Experts of a small language model: width 128, 303M tokens.
Below are experts of layer 8 (counted from 0) of a mixture-of-experts language model. Rows are named router (the router's row for the expert), up (a neuron's input weights, with its number), down (a neuron's output weights, with its number) and show model dimensions 96-127. Each number is 128 + 32 x the weight over its row's rms, rounded and kept within 0 to 255.
Before each expert's rows: "comes after" lists some tokens at least twice as common just before its tokens as in all text; "comes before" lists some tokens at least twice as common just after its tokens as in all text. This comes from a sample of Wikipedia text that the model never trained on. Tokens count by the router's weight.

# expert 58
comes after: " W", " N", " |", ";", " T", " F"
comes before: " ", ";", " (", " |\n", "'s", " -"
router [170 114 111  87 175 132 136 165 172 155 119 185 175 133 139 177 155 110 123 123 128 119 187 154 111  91 109 109 114 122 119 108]
up0 [130 151  95 161 162 110 163  90 145 157 117 113 131 151 215  74 119 119  94 155 114 202 135 115 146 144 130 114  92  91 112 135]
down0 [114  97 161 152 152 194 138 191  93 122  96 129 100  87 148  94 183 134 138 106  68  73 130 152 102 129 118 123 141 148 180 127]
up1 [144  62 139 164 128  59 130  89 166 149 175 198 135  64 131 182  67 126 126 173 139 165 117 161  65 115 143 122 101 137 142 102]
down1 [127 148 142 112  69 149 135  95 189 100 128 145 104 140 107  83 150 140 152  58 149 179 190 143 115 162 192 105  80 128 143 105]
up2 [176  36 132 140 173 163 100 165 105 161  93 120  98 168  93 187 164 149 116 232 119 170 122 127 113 161 143  57 160 148 121 106]
down2 [151 117 115 103 118 124 146 100 144 126 119  90 120 119  98  81 126 189 112 112 146 181 176 167 159  88 113 131 135 152 214 139]
up3 [147 133 125 132 184 114  61 149 111 131  96 156 111 115 110 108 140 171 145 113 150 117 187  86 119  48 104 133 106 112 191 150]
down3 [122  89 147 133  85 101 194 131 131 131 175 182 108  79 119 104 152 129 130 124 103 133  73 161 190 131 119 126 196 165 135  98]
up4 [178 110 121 119 154 157 199 135 110 135 105  73 156 125 120 129 152 119 175 168 112 115 150  95 115 119 115 113 137 118  79  95]
down4 [139  98 171  96 104 142 124 161 171 117 178  83 153  92 139 178 125 139 188 103  83 174 128 171 241 115 146 127 127 164 114 118]
up5 [161 136 111 124 115 144 139 177 152 130 116 127 117 125 143 153 115 151 156 144 170 117 139 135 118  49 148 179 125 110 124 145]
down5 [105 121  80 125  53 123 111 140 129 118 101 105 124 189 107  75 148 132 146 129 134 110  79  76 110 113  92  83 146 107 128 109]
up6 [ 80 122 157 145 182 139 122 175  97 117 156  62 148  92 186 139 125 120 171 160 115  89 175 111 105 143 132 154  95 112 152 139]
down6 [ 91 162  87 127 105 104  78 121 159 105  87 151 144 104 164 156  93 169 107 113 112  83 104  80 140 166 110 161 108  96 135 137]
up7 [171 123  93 173 167  91 180 122 150 131 110 169 153 131 111 111  72 109 166 104 101 156 160 153 110 132 137 124 139 108 163 139]
down7 [114 133 147 122 111 192 150  95 121 112 120 124 115  92 178  93 146 104  63  83 169 154 120 159 153 180 156 130  96 110 114 105]
up8 [152 131 110 136 190 182  97 162 148 124 144 151 101 117 115 139 132 153 126 130 134 174 155 183 144  65 139  98 160  73 154  71]
down8 [ 93  78 111 191 119 115 131 160 126 107  87 131 144 148 171 143  93  57 121 103 141 169 105 109 131  85 101  88 114  69 122 143]
up9 [158 139 125 120 152  94 180 164 132 114  84 143 132 128 137 131 143  86 165  89 134 176 172 146 159 123  73 117  86  77 114  69]
down9 [159 163 129  93 130 116 138  79 125 126 129  72 173  97 142 128 136 153 150 119 120 108 101 136 105 115 106 148 145 111 146 131]
up10 [125 148 158 120 115 195 121 107  64 174  72  60 102  99 120 142  83 126 103 156 107 170 189 203 141  70 126 109 118 111 109  75]
down10 [ 92  64 148 105  67 115 114 128 110 112 155 151 133 122 148 127 172 159 102 107 104 145 121 106 142 111  71 177  80 166 146 150]
up11 [145  78  88 100 153  99 130 124 218 122 132 121 138 161 130 149 109 120  79 173 112  84 169 160 126 154 121 115 147  98 143 180]
down11 [118 108 108 115 153 136 159 211 120 123 132 156 152 128 132 123  60 119 124 131 166 133 139 144 102 107 108 105 152  93 140 158]
up12 [150 136 112  75 158  97 100 160 132 164 105 137 165  80 197 105 125 146 129 137 148 149 151 179 105 140 115 121 173  57 106 119]
down12 [ 86 119 123 122 174 109  72  66 140 101  91 120  90  98 116 150 191  93 144 105 132 139  97 151 153 142 177 109 146 160 130 111]
up13 [157  99 127 118  87 124 144 130 150 112 219 152 136 167 122 207 156 131  97 117 159 114 122 116 136 124 120 135 141 118 142 100]
down13 [143 126 144 109 126 115 153 120 144 119 152 102 104 121 120 138  82 157  62 153 127 164 126 171 131 127  54 120 117 131 181 139]
up14 [ 94 114 149 134 118 146 213 108 107 117 128 150 131 125 111 185  83 118 130 162 149 100 167 133  30 165 147 108 137 115 162 158]
down14 [176  41 125 132 137  72 110 137 159 134 147 146 179  90 137  82 100 116  91 176 134 127  81 134 155 148  89 170 114 151 135 151]
up15 [139 138  66  99  89 152  94 124 129 151 135 123 200 138 229 145 147 134 158 183 112  94 104  98  82  87 103 153 163 144  79  88]
down15 [124 171 116 161 168 149  81  71 150 136  96  91  61 158 133 129 145 115 123 118 152 123 124 177 168  98 147 122  81 130 129 131]
up16 [176 138 152 119 108 158 194 106 132 141 142 144 147 193 146 123 133 135 165  89 104  97 158  99 143  91 138 145  60 136 132 146]
down16 [162 133 160 180 134 124  77  79 182 123  96  76 181  86 104 105 140 122 141 168 119 100  79  43 119 189  99 149 170 123 138 118]
up17 [107 100 101 112 120 122 152 149 122 124 169 200 172 176 156 166 115 174 163 130 124 151 100 156  88 141 159 163 113 109 150  73]
down17 [115 126  66 150 162 147 126  93 121 152 117 153 101 152  53 147 125 135 170  78 117 135 168 146 153  90 112 116 118  89 132  83]
up18 [112 114 131  95 187 115 176 206 137  96 134 172 129  67 125 150 140 101 112 172 119  87 100 105  86 100 160 120 175  98 141 161]
down18 [167 132 145  76 141 105 135 127 174 164  85  88  95 138  98 122 129 179 138 148 117 132 113 140 121  95  33 153 115 144  96 100]
up19 [126 119 142 119  80 112 165 117 156 158 103 149 100 147  77 188 125 133 158 106 140 161 120 137 130 113  99 125 156 176 122 139]
down19 [123 140 104 120  59 125 104 134 153 118 132 105 100 180 106  98 163  97 165 158 121 136 105 100 173 100 123 113  94 119 128 136]
up20 [141  96 173 133 132  85  48 136  73 102 173 160 146 163 150 162  99 137 121 118 101 111 154 151 113 133 146 118 157  58  71 184]
down20 [145 137 111 119 113 162 126 155 114 103 158 148 140 138 128  60  98 167 162 168 146 128  99 112  92 176 189 131 152  93  62  98]
up21 [134 196 124  60 142  98 167 118 194 120  97 131 145 164 134 110 128 124 156  94 118  85 116 189  96 113 124 107 128 132 168 129]
down21 [164 114 151 139 165 155 119 115 115 134 138  53 115 150 125 162 121 163 136 125 128 111 106 116 128 114 129 117 134 186 152 149]
up22 [145 133 136 125 172  93 148 106 129 170 125 159 151 117 129 152 169 162 153 219  94 106 179 172 122 125  71  91 121 114 126 106]
down22 [106 162  90  86 146 167  93 107  78  88 137  54  88 104 152 144 151  97  94 104 125 121 151 123 187 183 126 164 163 116 121 117]
up23 [137 143 101 139 116 150 131  95 124  75 135 153 112 123 128 112  98 112 165 102 152  75 156 116 143 109 159 150 128 147  93 119]
down23 [130 165 165  90 114 130 173 128  82 137 141 106 136 116 135 159 105 134 143 131  98 167  81 107 126 133 117 151  72  97 129 124]
up24 [ 34 120 160  99 169 107 146 169 128 111 161 100 157 113 183 127 214 129 227 138 114 138 116 146  73 172 144  98 114 100 128 160]
down24 [ 68 122  88 141  83 176 189 153 149 125 164 119 144 156 118  62 140 135  80 136 132 168  97 150  98 136 136 123 121 142 117 124]
up25 [163  99 114  86  95 122 102 129 142  83 114 214  97  94 207 168 139 156 171 144 112 146 139 112 100 147 167 140 116 109 202  88]
down25 [ 95 169  97 148 126 100 164  98 109 159 158  50 183 119 131 184 126  47 107 141 137 106 111 101 170  79 120 172 111 129  64 124]
up26 [121  58 109 124 157 113 189 168 106 120 182 191  68 157 166 140  32 111 123 172 163 171 146 132 135  94 134 176 124 196 122 132]
down26 [148 111 125 130  85 143 119 124 172  97  98 118 187  93 120 136  88 126 171 138 104 159 153 128 160  60 115 152 107  59 133  99]
up27 [113 143 131 151 147 143 154 158  82 103 110 115 227  90 154 159 104 125 113 123 202 136 143 156 128 130 185 157 124  43 126 156]
down27 [222 161 141 133 232 136 131 115 152 137 135 142 114  93 161 133 125  89 146  95 118  68 112  75 119 133 109 123  92 147 122  84]
up28 [111  79 168 160 195 151 116 228 103 119 119 159 140  89 131 165 150 130 131 138 101 149 187 124  92 117 140  63 139 119 169 123]
down28 [112  73 121 102 109 100 215  51 142 126 153 184 117  95 166 128 135 128 151  62 111 113  93  96 179 131 107 110 103 114  37 111]
up29 [152  88 143 140 108 147  89 136 108 148 130 112 166 133 117 163 145 109 105  78 140  71 148  97 136 126 104 128 150 194 122 154]
down29 [ 79 125  93 119 125 121 105 169 172 179 122 175 114 148 133  98 136  67 126 144 178 163 115 126 155 145 168 124 125 155 122 103]
up30 [149 118 149 104 130 150 187  71 113 175 155 141 159  92 151 175 124  88 100 161  67 143 163 162 136 111 144 122 120 140 138 132]
down30 [149 152 163 142 168 139 113 105 167  90 115 105  74 111  77 158  54 167 156 111 181 124 115 145 105 162 169 138 141 142 127 141]
up31 [152  99 180  61  97 120 121 134 136 128 181 141 162  83 162 178 154  95 138 113 120  88 161 189 123  77 162 183 144  92  60  81]
down31 [ 99 121 140 182  97 186 145 143 129 132 136 101 102 172  94 149  96  91 163 139 118 159  95 134 142 145  98  81  79 100 143 112]
up32 [ 93 198 103 159 163 103 121 152  89 132 102 121 131 120 124 159 114 142 130 161 127 122 163  86  76  83 138  47 125 117  51 142]
down32 [113  86 111 139 156 132 235 141 175 118 146 132 121 119 127 117 113 124  92 202  88 156  93 145  87 113 169 155 100 182  94  91]
up33 [179  96 168 107 142  98 160 179 122 137 117 132 195 137  92 181 120 102 119  87 117 139 156 183 113 130 137  99 117 153 125  58]
down33 [ 54 121 191 193 143 163  95 105  75 144 116 122 165 124 146 130 112  97 175  91 205 114 100 161 118 126 114  91 166  95  68 164]
up34 [132  94 110  58 116 146 112 143 126 113 135 160 117 131 153 153 145 199 142 124 179 106 148 138  80  48  90 101 141 113  96 130]
down34 [131  95 134  81 137 138 128  86 163 143 134 146 176 118 137  92  96  86 169 139  90 145 131  74 150 168 190 158 167 108 171 127]
up35 [111 133 136 112 165 161 148 197 167 196  59 139 129 116 164 137 153 123 145 195 120 134 142 146  68 114 198 107 145  98 120 111]
down35 [135  94 144 110 131 159 110 102 107 125 100  98 102 121 114 168  91 141 120 127 134 110 131 176 169 134 112  96 119 134 169 104]
up36 [178 177 127 174 178 127 159 166 136 153 141 151 114  97 115 209 136 119 119 145  79 117  64  86  83 107 157  94 141  53 155 131]
down36 [ 71 125 108 103 152  88 182 113 192 113 155  84 113 186  98  96 126 100 111 152 112 115 118 122 122 123 147 144 124 124 129  98]
up37 [140 140 143 135  62 128 165 159 126 107  96 145 120  87 145 114  77  99 174 112  97 153 148 185 120 140 142 144 189 142 114 160]
down37 [187 156 139 134 161 112  73 108 153 143  56  90 117 212 158 123 166  81 132 131 168 127 136  98 113 148 209 139  86 155 101  84]
up38 [227 115 122 153 172 163 123 153 115 193 143 105 136 133  91  76  95 140  80  97 143 139 169 195 145 102 128 106 176 141 118 124]
down38 [135 147 123 158 134 113  90 118  74 103 143 169 132 160 172  96 116 121 113 156  60  79  94  87 111 110 160 155 132  70 170 114]
up39 [170 103 108 130  80 167 131 168 172 180 145 108 130 208 129  78 149 140 142 180 104 107 146 187 115  88 111 117 119 121 141 102]
down39 [146 157  86 141 129 143  84 105  32  63  80  90 140  81 145 109  81 106 129 114 143 177 125 122 128 114 179 129 147 140 121  97]
up40 [130 122 162 109 113 110 130 128 104 152 172 110 137 150 158  94 187 122 126 158 157 169 129 136 145  81 106 128  57 132 140 113]
down40 [102 149 152 122 191 125 123 195 107 125 171 105 142 144 159 136  76  72 119 104 158 143 145 155 146 103 112 134 114 113 122  99]
up41 [106 158 111 149 135 132 147 181 168 168  41 116 165 191 168 150 173 153 162 126 120 150 108  97 147  80 119  93  67  95 111 101]
down41 [ 60 101 147 116 158 129 113 177  77 144 111 144  99 139 148 131 166 151 130 143 145  88 109 111 150 175 156 141 105 241  93 139]
up42 [156 127 115 163  96  93 162 182  76  95  42 108 171 109 128 111 181 113 117 175 136 160 120  79 146 128  69 129  93 124 120 153]
down42 [145 153 187 184 116 112 103 148  88 123 123 107 124  92 181 109 130 114  48 128 106 185 115 141 128 150 138  82 133 110 126 100]
up43 [112 133 120  90 146 164  70 176 125 146  84 138 127 127 123 125 151 154 202 124 119 118 157 153  62 128 130 172 137 147  73 121]
down43 [147 155  73 150 184 104 136 184 118 161 130 138  96 132 135 150 114 134 119 135 119  74  95 117 128 158 158 114 112  59 157  89]
up44 [122  76 141  78 149  93  72 102 164  99 162 149 115  83 125 195 126 174 141 146  94  99 140 101 161  91 141 122 118  83 100 132]
down44 [140 140 116 130 124 120  90 114 128 152  87  88 108 210 139 140 135 132 129 138 167 139 139 118  95 174 148  88 119 122 190 133]
up45 [153 110 127  79 109  86 128 150 124 165 123 128 136 154 166 126 123 129 125 158 133 132 144 172 121 121 120 103 102 145 127  99]
down45 [151 135 106 108 122 146 155  72  95 113 169 145 134  84  92 176 162 136 128 118 170 115  62 160 143 122 106  99 147 141 118 152]
up46 [149 155  48 153 124 158 177 198 134 116  91 109 164 125 152 163 120  95 160 109 139 114 158  91 119 101 108 122 103 131 133 145]
down46 [ 84 132 126 101 153  89 107 137  90 191 133 113 152 122 131  92 127 197 108  98 171  99 183 170 132 116 125 162 101 134  93 118]
up47 [148 153 109 107  76 108 187 160 165 121  50 196 132 137 128 153  84 136 125 131 156  57 142 149 128  84  73 103 181  99 119 135]
down47 [108 127 139 114 205  88 144  97 134  96 119 105 128 115 115 169 100 115 125 121 176 162 148  80  95 142 154 162 105 135 113  92]
up48 [121 110 123  59 169 151 124 135 157  63 115 177 120  90  88 123 126 130 132 127 101 104 145 121  87 120  77 132 161 159  99  88]
down48 [ 84 108 136 105 120 133 166  92 149 164 144  73 175 144 142 111 145 135 113 145  75 122 174 114 153 145 161 180 127 136 133 153]
up49 [124 141  98  89 129 185 177 139 111  93 111 147 132 128 141 124 122 138 184 125 109 136 164 183 185 145  90  77 113 167 133  75]
down49 [ 73 106 122 133 135 142  80 185 186 112 153 117 142 105 127 120 185 162 104 197 125 166  94 109  89  96  72 193 110  88 110 119]
up50 [150 161 103  45 125 130 146 135 131  63  92 148 104 171 114 171 207  96 111  82 144 164 147  94 132 134 123  99 107 160 122 162]
down50 [155  94 155 143  97 103 140  82 142 158 189  83 128 186 149 152 100 130 139 131 130 141 143 131 140 119  84 142 145 104 126  82]
up51 [135 156 125 101 118 130  83 131 136 157 132 162 152 139 165 152 177 136 114  96  93 139 203 170 190 133 114 108 100  96 137 179]
down51 [108  68  97  91  81 104 147 169 142 151 154 111  77 158 110 107 153 130 148 134  91  81  89 155 155 194 101 157  91 139 116 125]
up52 [154 102  98 157 154 137 126 133 129 167 139 151 173 100 121 182 162  49 146 149 106 151 134 150  50 130 124 137 136 175 154 108]
down52 [127  98 119 159 155 102  91 179 161 118  93  55 155 162 159 111 170 177 120 118  84 132 114 139 166 123 162 138  86 146  81 184]
up53 [131 106  54 119 210 178  95 160 138 130  82 108 130 137 138 189 221 137 118 155 160  76 117 147 119 126 127 140 141 144 133 104]
down53 [179 132 123 158  93 223 141 125 141 129 120 112 105 163 106 101 107 144 147 144 126 130 115 162 155 145 129 143 111  49  86 129]
up54 [ 77 112 154 106 148  84 140 112  47 118 146 155 102 147 100 140 100 129 133 181 124 146 133 192 135 132 159 108 120 144  49 113]
down54 [146 172 118 163 116 147  90 162 128 120 112  95  93 124 123 186 172 138 153 152 112 108 118 113 132 118 140 124 119 153 115  87]
up55 [124 119 151 135 116 118 173 109 150  90 152 113  96 157  85 125 144  99  94 121 195 123 162 139 115 178 164  65 133  96 110  91]
down55 [154  99 124  97 149  76  83 131 134 141 135 140 124 129 162 187 128  75 161 115  86 106 116 155 158 115 124 136  76 134 125  86]
up56 [174  85 109 108  83 151 188 167 101 111 135 107 116 143 136 187  84  98  80 140  62 107 127 125 120 153  99 123  61 118 124  83]
down56 [ 81  94 137  99 167 167 119  74 128 137  51 202 121 140 127 126 155 174 181 123 128 146 126 143 105 101 126 147 139 143 147 173]
up57 [155 168 150 122 135 105 130 136 155 118  87 123 170 102 143  71 123 150 197 200 157  89  95 101 123  79 127 139 132 157 116  91]
down57 [130 169 155 123 143 213 135 136 120 140 173 145 176 143  83 190 127 111 137 186 125 151 123  52 146 156 172 148  91 130 138 113]
up58 [149 116 144 115 122 214 146 174  97  97 125 118 162 115 157  98 125 118 100  79 155 134 146 131 168 112 150  39 120 159 147 167]
down58 [138 118  67 152 135 134 105  92  94 143  99 126 144 160 123 137 100 130 157 139 159  65 168 169 181 163 169 121 120 218 103 128]
up59 [ 97  92 188  95 191 150  77 100 153 103 113 144 120  76 170 113 137 190 139 169 122 125  79 169 109 138 106 180 134 158  86 155]
down59 [105 139 183  75 119 149 133 131 114 150 190 141  89 153  93 147 112 120 128 151 107  91 159 151 129  98 213 149 104 186  83 131]
up60 [110 148 134 146 137 124 114 184 178 122 122 129 123 103 155 145 133 121 147 155  71  78 124 141 141  49 139 105 123  73  69 201]
down60 [132  94 144 111 128 105 175 123 189 110 125 165 152  63 155  59 134 147 103 160  80  88 123 158 122 146 124 128  90 147 166 168]
up61 [143 147 161 126 122 111 149 128 150 168 131 243 108 110 132  98 135 141 143 131  83 125 147 106 128 175 126 125 131 152 143 116]
down61 [146 145  64 165 143 124 122 170 117 130 138 110 154  86 103 161  96  91 183 158 108 129  77 129 108 134 147 129 152 110 133  81]
up62 [ 39 118 185 119 105  75 142 170 187 180 107 120 145  99 127  98 191 115  89 170 169 104 110  79 139  76 111 116 139 106 137 113]
down62 [153 104 105 139 148 117 148 135  44 177 142 123  76 148  67 168 140  99 140 148  89 195  91 110 191 234 100 156  61  95 136 128]
up63 [117 100 113 144 134 146  72 104 129 199 102 112 150 152 191 118 146  92 125 144 157 132 188 146 100 150 119 156 167 170 145  70]
down63 [115 131  46 145 159 114  80 145 108 122 108  98 136 111 112 108 122 120  60 113 134 130 158 183  86  78 131 165 171 170 123 142]
up64 [106 113  78 136 169 112 167 124 109 119 124 100 146  90 119 132 161 178 156 132 164  80 205 142 146 103  75  52 153 162 134 134]
down64 [134  90 135 114 128 124 161 109  68 199 121 171 123 114 131 118 111 136 140 128 133 146 176 185 193  48 129 127 100 127  94 118]
up65 [127 126 151 116 132 138 151 173 153 184 186 130  85 182  91 134 174 104  77  91 112 110 158  88  96 136  89 101 165  65 151 156]
down65 [116 119 133 156  60  88 118 135 174 176 120 127 156 103 163 146  59 172 131 137  79  90  93 108  90 132 129 138 173 129  98 164]
up66 [116 151 130 108 162 156 162 164 109 107 111 181 146 167 138 171 121 179 146 127 117 133 166  82  85 133 107 159 104 107  89 143]
down66 [172 138 144 112 165 114 163  94  85 120 100 178 126  88  93 126 118 126 131 151 143 143 124 120 143 144 127  64 139 136 183 135]
up67 [152 140 124 163 142 119 114 114 176 171 118 117 155 150 182 154 185 110  90 182  90 125 164 140 142 113 145 125 148 142 132 136]
down67 [116  89 165  93 132 123 105 123 118 149  89  96 147 167 104 102 147 150 147 188 122 219 139 102  62 144 118 155  97  90  90 116]
up68 [127 125 141 136 159 156 130 130  98  72 172 135 107 130 145 115 141 119 142 124 142 151 188 131 105 127  89  57 132 152 170  70]
down68 [109 119 130 114 101 169 127 181 138 144  98 212 149 165  92 118  76 141 108 123 204  92 116  81 160 133  84 103 160 149 116 103]
up69 [127 153 140 138 108 146 113 141 100 162 151 135 145 159  93 155 111 108 156 189 174 118 134 122 121 101 137 107 169  99 110  50]
down69 [125 143 157 126 127  99 125 202 109 142 106  70 135 100 144 146 191 130 142 113 122 159 122 145 110 141 154 105 120 121  80 164]
up70 [121 102 151 121 125 100 108 110 132 101 116 121 135 116 116 163 129 140  93 155 167 121 139 144 136 130 143 154  74 157 103 143]
down70 [ 98 153 121 132 150 187 145  97 161 105 101 132 157 125 137 141 110 137 108 143 112 123 105 108  52  43 149 113 121 165 126 135]
up71 [128 140 101 121 183 192 152 131 190 148 135 102  63  91  90 140 135 117 162  93 103 141 143 166 111 126  74 101  77 145 116 117]
down71 [113 146  61 100  89 139  96 131 163 104 108 133 120 144 182 155  94 155  90 168 132  62 126 156 178 100 176 112 161 154 122 134]
up72 [ 97  81 119  91 142 118 128 143  83 140 103 166 144 115 149 165 114 102 106 199 154  92 157 167 137 150 151 119 123 178 107 116]
down72 [112 200 108 173 113 108 158 104 165 163 138  86 169 189 100 130  95 165 138  95 130  99  98  75  75 115 110 100 104 159  78 105]
up73 [148  74 142  95 135 122 153 184 122 143 161 162 131 121 126 129 110 166 120 162 141 138 210 128  82 125 121  85 122 104 103 188]
down73 [112  95 165 189 124 108 105 150  88 117 151  68 233  36 104 174 132 179 177 143 143 123  87 102  87 135 165 122 125 104 121 168]
up74 [124 103 138 118 108 141 144 135 181 165  98 176 158  89 111 139 162 113 167 135  64 142 119 186 156 102 148 117 102 142 121  68]
down74 [136 176  97 144 174  68 148 120 137 136 140 123 122 179 100 118 173 110 131 158 110 118 115  82  89  99 227 166 120 139 116 130]
up75 [132  84  96 195 157 124 173 164 186 181 105 157 161 129  50 121  79 211 126 104 194 117 115 147  89 163 165  82 130 128 143 102]
down75 [153 123 141 108 120 125 199 129  70  82  96 108 164  78 154 138 175 102 139  93 161 154  60 154 132  95 127 152 130 187 172 107]
up76 [122 135 130 102  99 126 120 138 162 159  93 209 122 135 127 109 152 143 125 116 150 106  89 109 119  78 100 103 129 114 149 137]
down76 [121 144 133 140 110 160  60 142 127 131  73 117 136 149 146 107 161 108 158 110 122 135 179  61 129  78 110 138 125  84  97 128]
up77 [126  66 139 114 108 163 162 116 156 174  97 175 169 185 190 150 114 106 139 198 104 126 139 100 131 145 128  73 127  94 136 109]
down77 [107 128  83 105 133 120 137 112  83 112  77 134  97 126 117  81  61 132  84 192 148 152 131 144 100 145 133 171 145 113 162 136]
up78 [123 127  77 134 138 118  94 196 159  60 116 125 179 220 180 134 142 124 140 124 135 165 168 101  84 133 137 109 121 121 116  56]
down78 [ 83 170 120 115 122 142 135 111 149 158 136 153  86  95 141  86 106 126  99 101 155 107 117 194 129 126  91 132 140 176 188 148]
up79 [136 100 164  80 127 150 122 131 113 122 104 183 118 148 152 150 106 110 131 111 123 151 200 113  96 169 115 170 118 119  44 102]
down79 [172 154 128 117  81 134 143 143 128 120 138 102 104 172  94 141 149  93 153 139 127 113  65 100 144 162  79 147 134  53  71 172]
up80 [126 104  72 137 135  76 113 170 149 124 102 137 109 185 161 165 141 110 128 183  89 110 180 150 109 127 155 181  76 128 109 153]
down80 [126 127 181 153 174  81  98 134 115 123 137 161  98 125 101  99 144  68 122  91  60 139  88  78 159  98 102 139 143 118 192 156]
up81 [134 119  73 120 134  49 175 174 155  93 127 105 148  96 155 128 152 115 201 135 154  81 204 123 129 100 180 151  71 130 178 116]
down81 [ 96 107 155 234 108 103  63 128 142 147 137 146 140 146 205 159 102 146 113 137 137 115 133  71  47 118 101  92  78 140 170 105]
up82 [108 124 109 188 175  97 213 128 108  75 120 162 156 131 134 147 144 128  99  98 161 137  69 161 115 168  97 150 119  83 134 142]
down82 [130 144  80  85 110 150  73 135 115  89 111 127 113 138 113 145 153 138 147 120  75 200 142 122 176 151 190 112 133 117 123 182]
up83 [ 77  75  66 114 102 174 152 133 120 162 137 113 115 118 138 141 139 123  90  97 137 113 132 157  91  67 172 122 125 136 124  84]
down83 [170 113 145 161 133 180 184 134 163 137 140 202 114 192  97 126 132 208 138 118  85  74  85 147 139 153 107 167 153 162 129 122]
up84 [110 100 130 160 142 126 129 102 201 109 163 113 120 148  92 237 114 101  86 178 119 128 177 131 177 153 112  96  93  90 136 157]
down84 [106  99 152  87 118  96 121 143 160  73  92  87 115 119 175 164 140 183 193 139 123 142 165 170  99  94 120 117 152  81  66 188]
up85 [ 99 137 107 136 124  79 118 178 167 196 188 159 201  96 122 154 123  70 112 127 115  76 176 153 124  92 155 121 121 120 180 107]
down85 [ 85 136 149 151 123  84  63  84 106 119 155 134 201  96 173 122 148 127  55 143 108 112  98 112 107 178 153 154  72 175 159 171]
up86 [135  98 133  60 141 109 117 147 133 160 147 200 146 137 139 130 155 154 148 181 120 112 123 120  76 155 172 131 150 151 134 185]
down86 [142  87 139 185 169 138 100 143 165 121 113 133 117  85 142 148 168 132 140 110 165 150 168  88 139  98  95  93 165 129 146  97]
up87 [146 116 137  87 110 120 106 109 200 155 166 136 118  88 104 119 203 144 115 146 144 147 133 159 135 104  97 153 122  69  91  94]
down87 [ 97 134 142 191 124 109 139  82 127 164 114 145 182  66  97 109 122 110 156 114  89 148 114 155 100 119  60 137 173 100 125 151]
up88 [ 88 159  92 105 157 126  79 133 114 156 140 115 161 167 107 161 154 134 153  81 200 126 145  84 140 108 162 119  97  96 118 136]
down88 [131  70 191 135 159 123 111 103 166  89 156  67 112 126 132 128  63 146  97 151 156 173 148 130 113 160 188 103 152 132 121 126]
up89 [ 77 145 139 200  93 113 107 152 180 132 121 170 108  98 124 184 171  91  89 106 121  83 114 160 132  95 115 120 164  94 115 121]
down89 [108 138 149 155 164 131 134 111 176 171  84  94 134 115  85 132 109 123 145 105  74 124 158 123  42 155 112 147 150 104 134 114]
up90 [208  99 131 125 136  93 117  89 169 132 106 166 150 144 172 131  96 141  54 167 146 152 115 243 124 112 120  84 104 148 142  89]
down90 [130 101 157 134  42 115 141  86  90 154 110  85 130  76 115 105 102 119  93 137 159 196 150  46 128 129 130 202 131 146 155  78]
up91 [109 175  61 152 133 155  68 183 133 125 136 134 133  70 246 129 112 152 151 142 127 148 118 129 117  66 150 137 118 129  91 115]
down91 [142 147 169 134 131 151 124 106 152  79 102 188 110 158 124 139 116 131 108 144 111 165  57 120 173  97 131 160 165 131 124 134]
up92 [161  65  89 108 141 157 138 119 132  94 113 173 100  80 208  97 105 192 128 157 122 102 135 119 141 154 169 144 142 162 149 138]
down92 [181 188 122 112 118  80 172 175 132 168 100 121 135 107  69 126 142 107 142 115 103 138 102 116  63  90 128 142 137 111 107 181]
up93 [104 145 119 138  76  96 121 100 132 151 156 207 131 125 156 148 110 144 104  94 114 125  98 157 112 104 120 151 158 121 113 117]
down93 [115 130  80 119 107 173 219 177 125 147 136  88 101 107  91 125  98 130 102 109  93 135 132 101 144 118 162 137  99 118 153 113]
up94 [173 100 122 205  89 122 115 163 161 159 130 206 109 146 100 187 106 150 102 138 128 173 130 162 123 158 163 105 135 147  85 114]
down94 [111 181 148 105 103  64 107 148 161 129 125 121 118 107 170 141 117 144 109 104 122 145 154 147 137 132  67 158 146 112 182 114]
up95 [ 99 116 118 148 204 173 131 147 156 149  80 150 121  90 165 147 124  95 147 110 106 156 134 136 107  86 100 102 209 131 153 111]
down95 [ 86 126 105 123  72 113 132 146 115  74 158 166  82  92  93 159  88 144 149 146  66 104  82 159 182  89 115  94 124 135  85 180]
up96 [179 140 119  95  83 128 105 107  98 225 146 165 162 130 206 157 172 116 128 105  84 118 132 131 135 164 132  90 136 104 138 117]
down96 [ 74 157  94  46 158 141 157 124 154  99 121 181  97 145 127 118 113 131 163 113 129 120 125 109  86  97 111  86  95 139 129 102]
up97 [145 169 124 132 146 127 107 104 116 139  92 201  78 155 154 177 122  78 160 157 125 111 165 107  94 167 133 176 135 170 117 185]
down97 [105 152 123 111 104 149 130 136 131 155 172 115 115 157  86 115  85 134 115 146  69 152 148 148  98  78 111 186 158 102 149 140]
up98 [ 62 104  83 103 145 166 137 158 161 129 128 156 185 116 110 181 173  81  95 167 119 122 100 123 118  86  98  80  64 169 117 126]
down98 [141 137 146 167  88  87 118 111 104 121 139 149 116 133 126  49  97 140 146  87 128 193 149 126 133 167  90 157 119 106 167 154]
up99 [141 129  83 135 153 148 215 203 140 114 110 149 156 141 142 138  90 102 105 155 128 133 169  89 177 127  93 159 107  97 122  66]
down99 [ 95  73 170 118 133 104  82 126  97 128 138 119 175 144 142 181 157 162 109 124 128 121 112 125  97 148 138 110 140  95  93 169]
up100 [152  87  68 157 136 153 141 148 122 158 133 161 165 131 121 150 203  86 114 157 143 111 125 111 126 152 110 178 200 119  92 168]
down100 [ 82 106 149 147 146 120 108 112 166 137 138  90 150 130  96 102 133 111 135 110 190  87 144  86 181  53 149 123 110 104 199 101]
up101 [152  71 110 113 148 142 127 165 144 141 143 113 127 110 149 179 120 125 133 136 142 118 128  99 106 103 108 120 116  91 135  49]
down101 [124 165 141  98 161 168 114 132 150 170 107 129 102  93 126 149 122 129 169  77 118  82  79 169 184 148 116 114 164 140 112 197]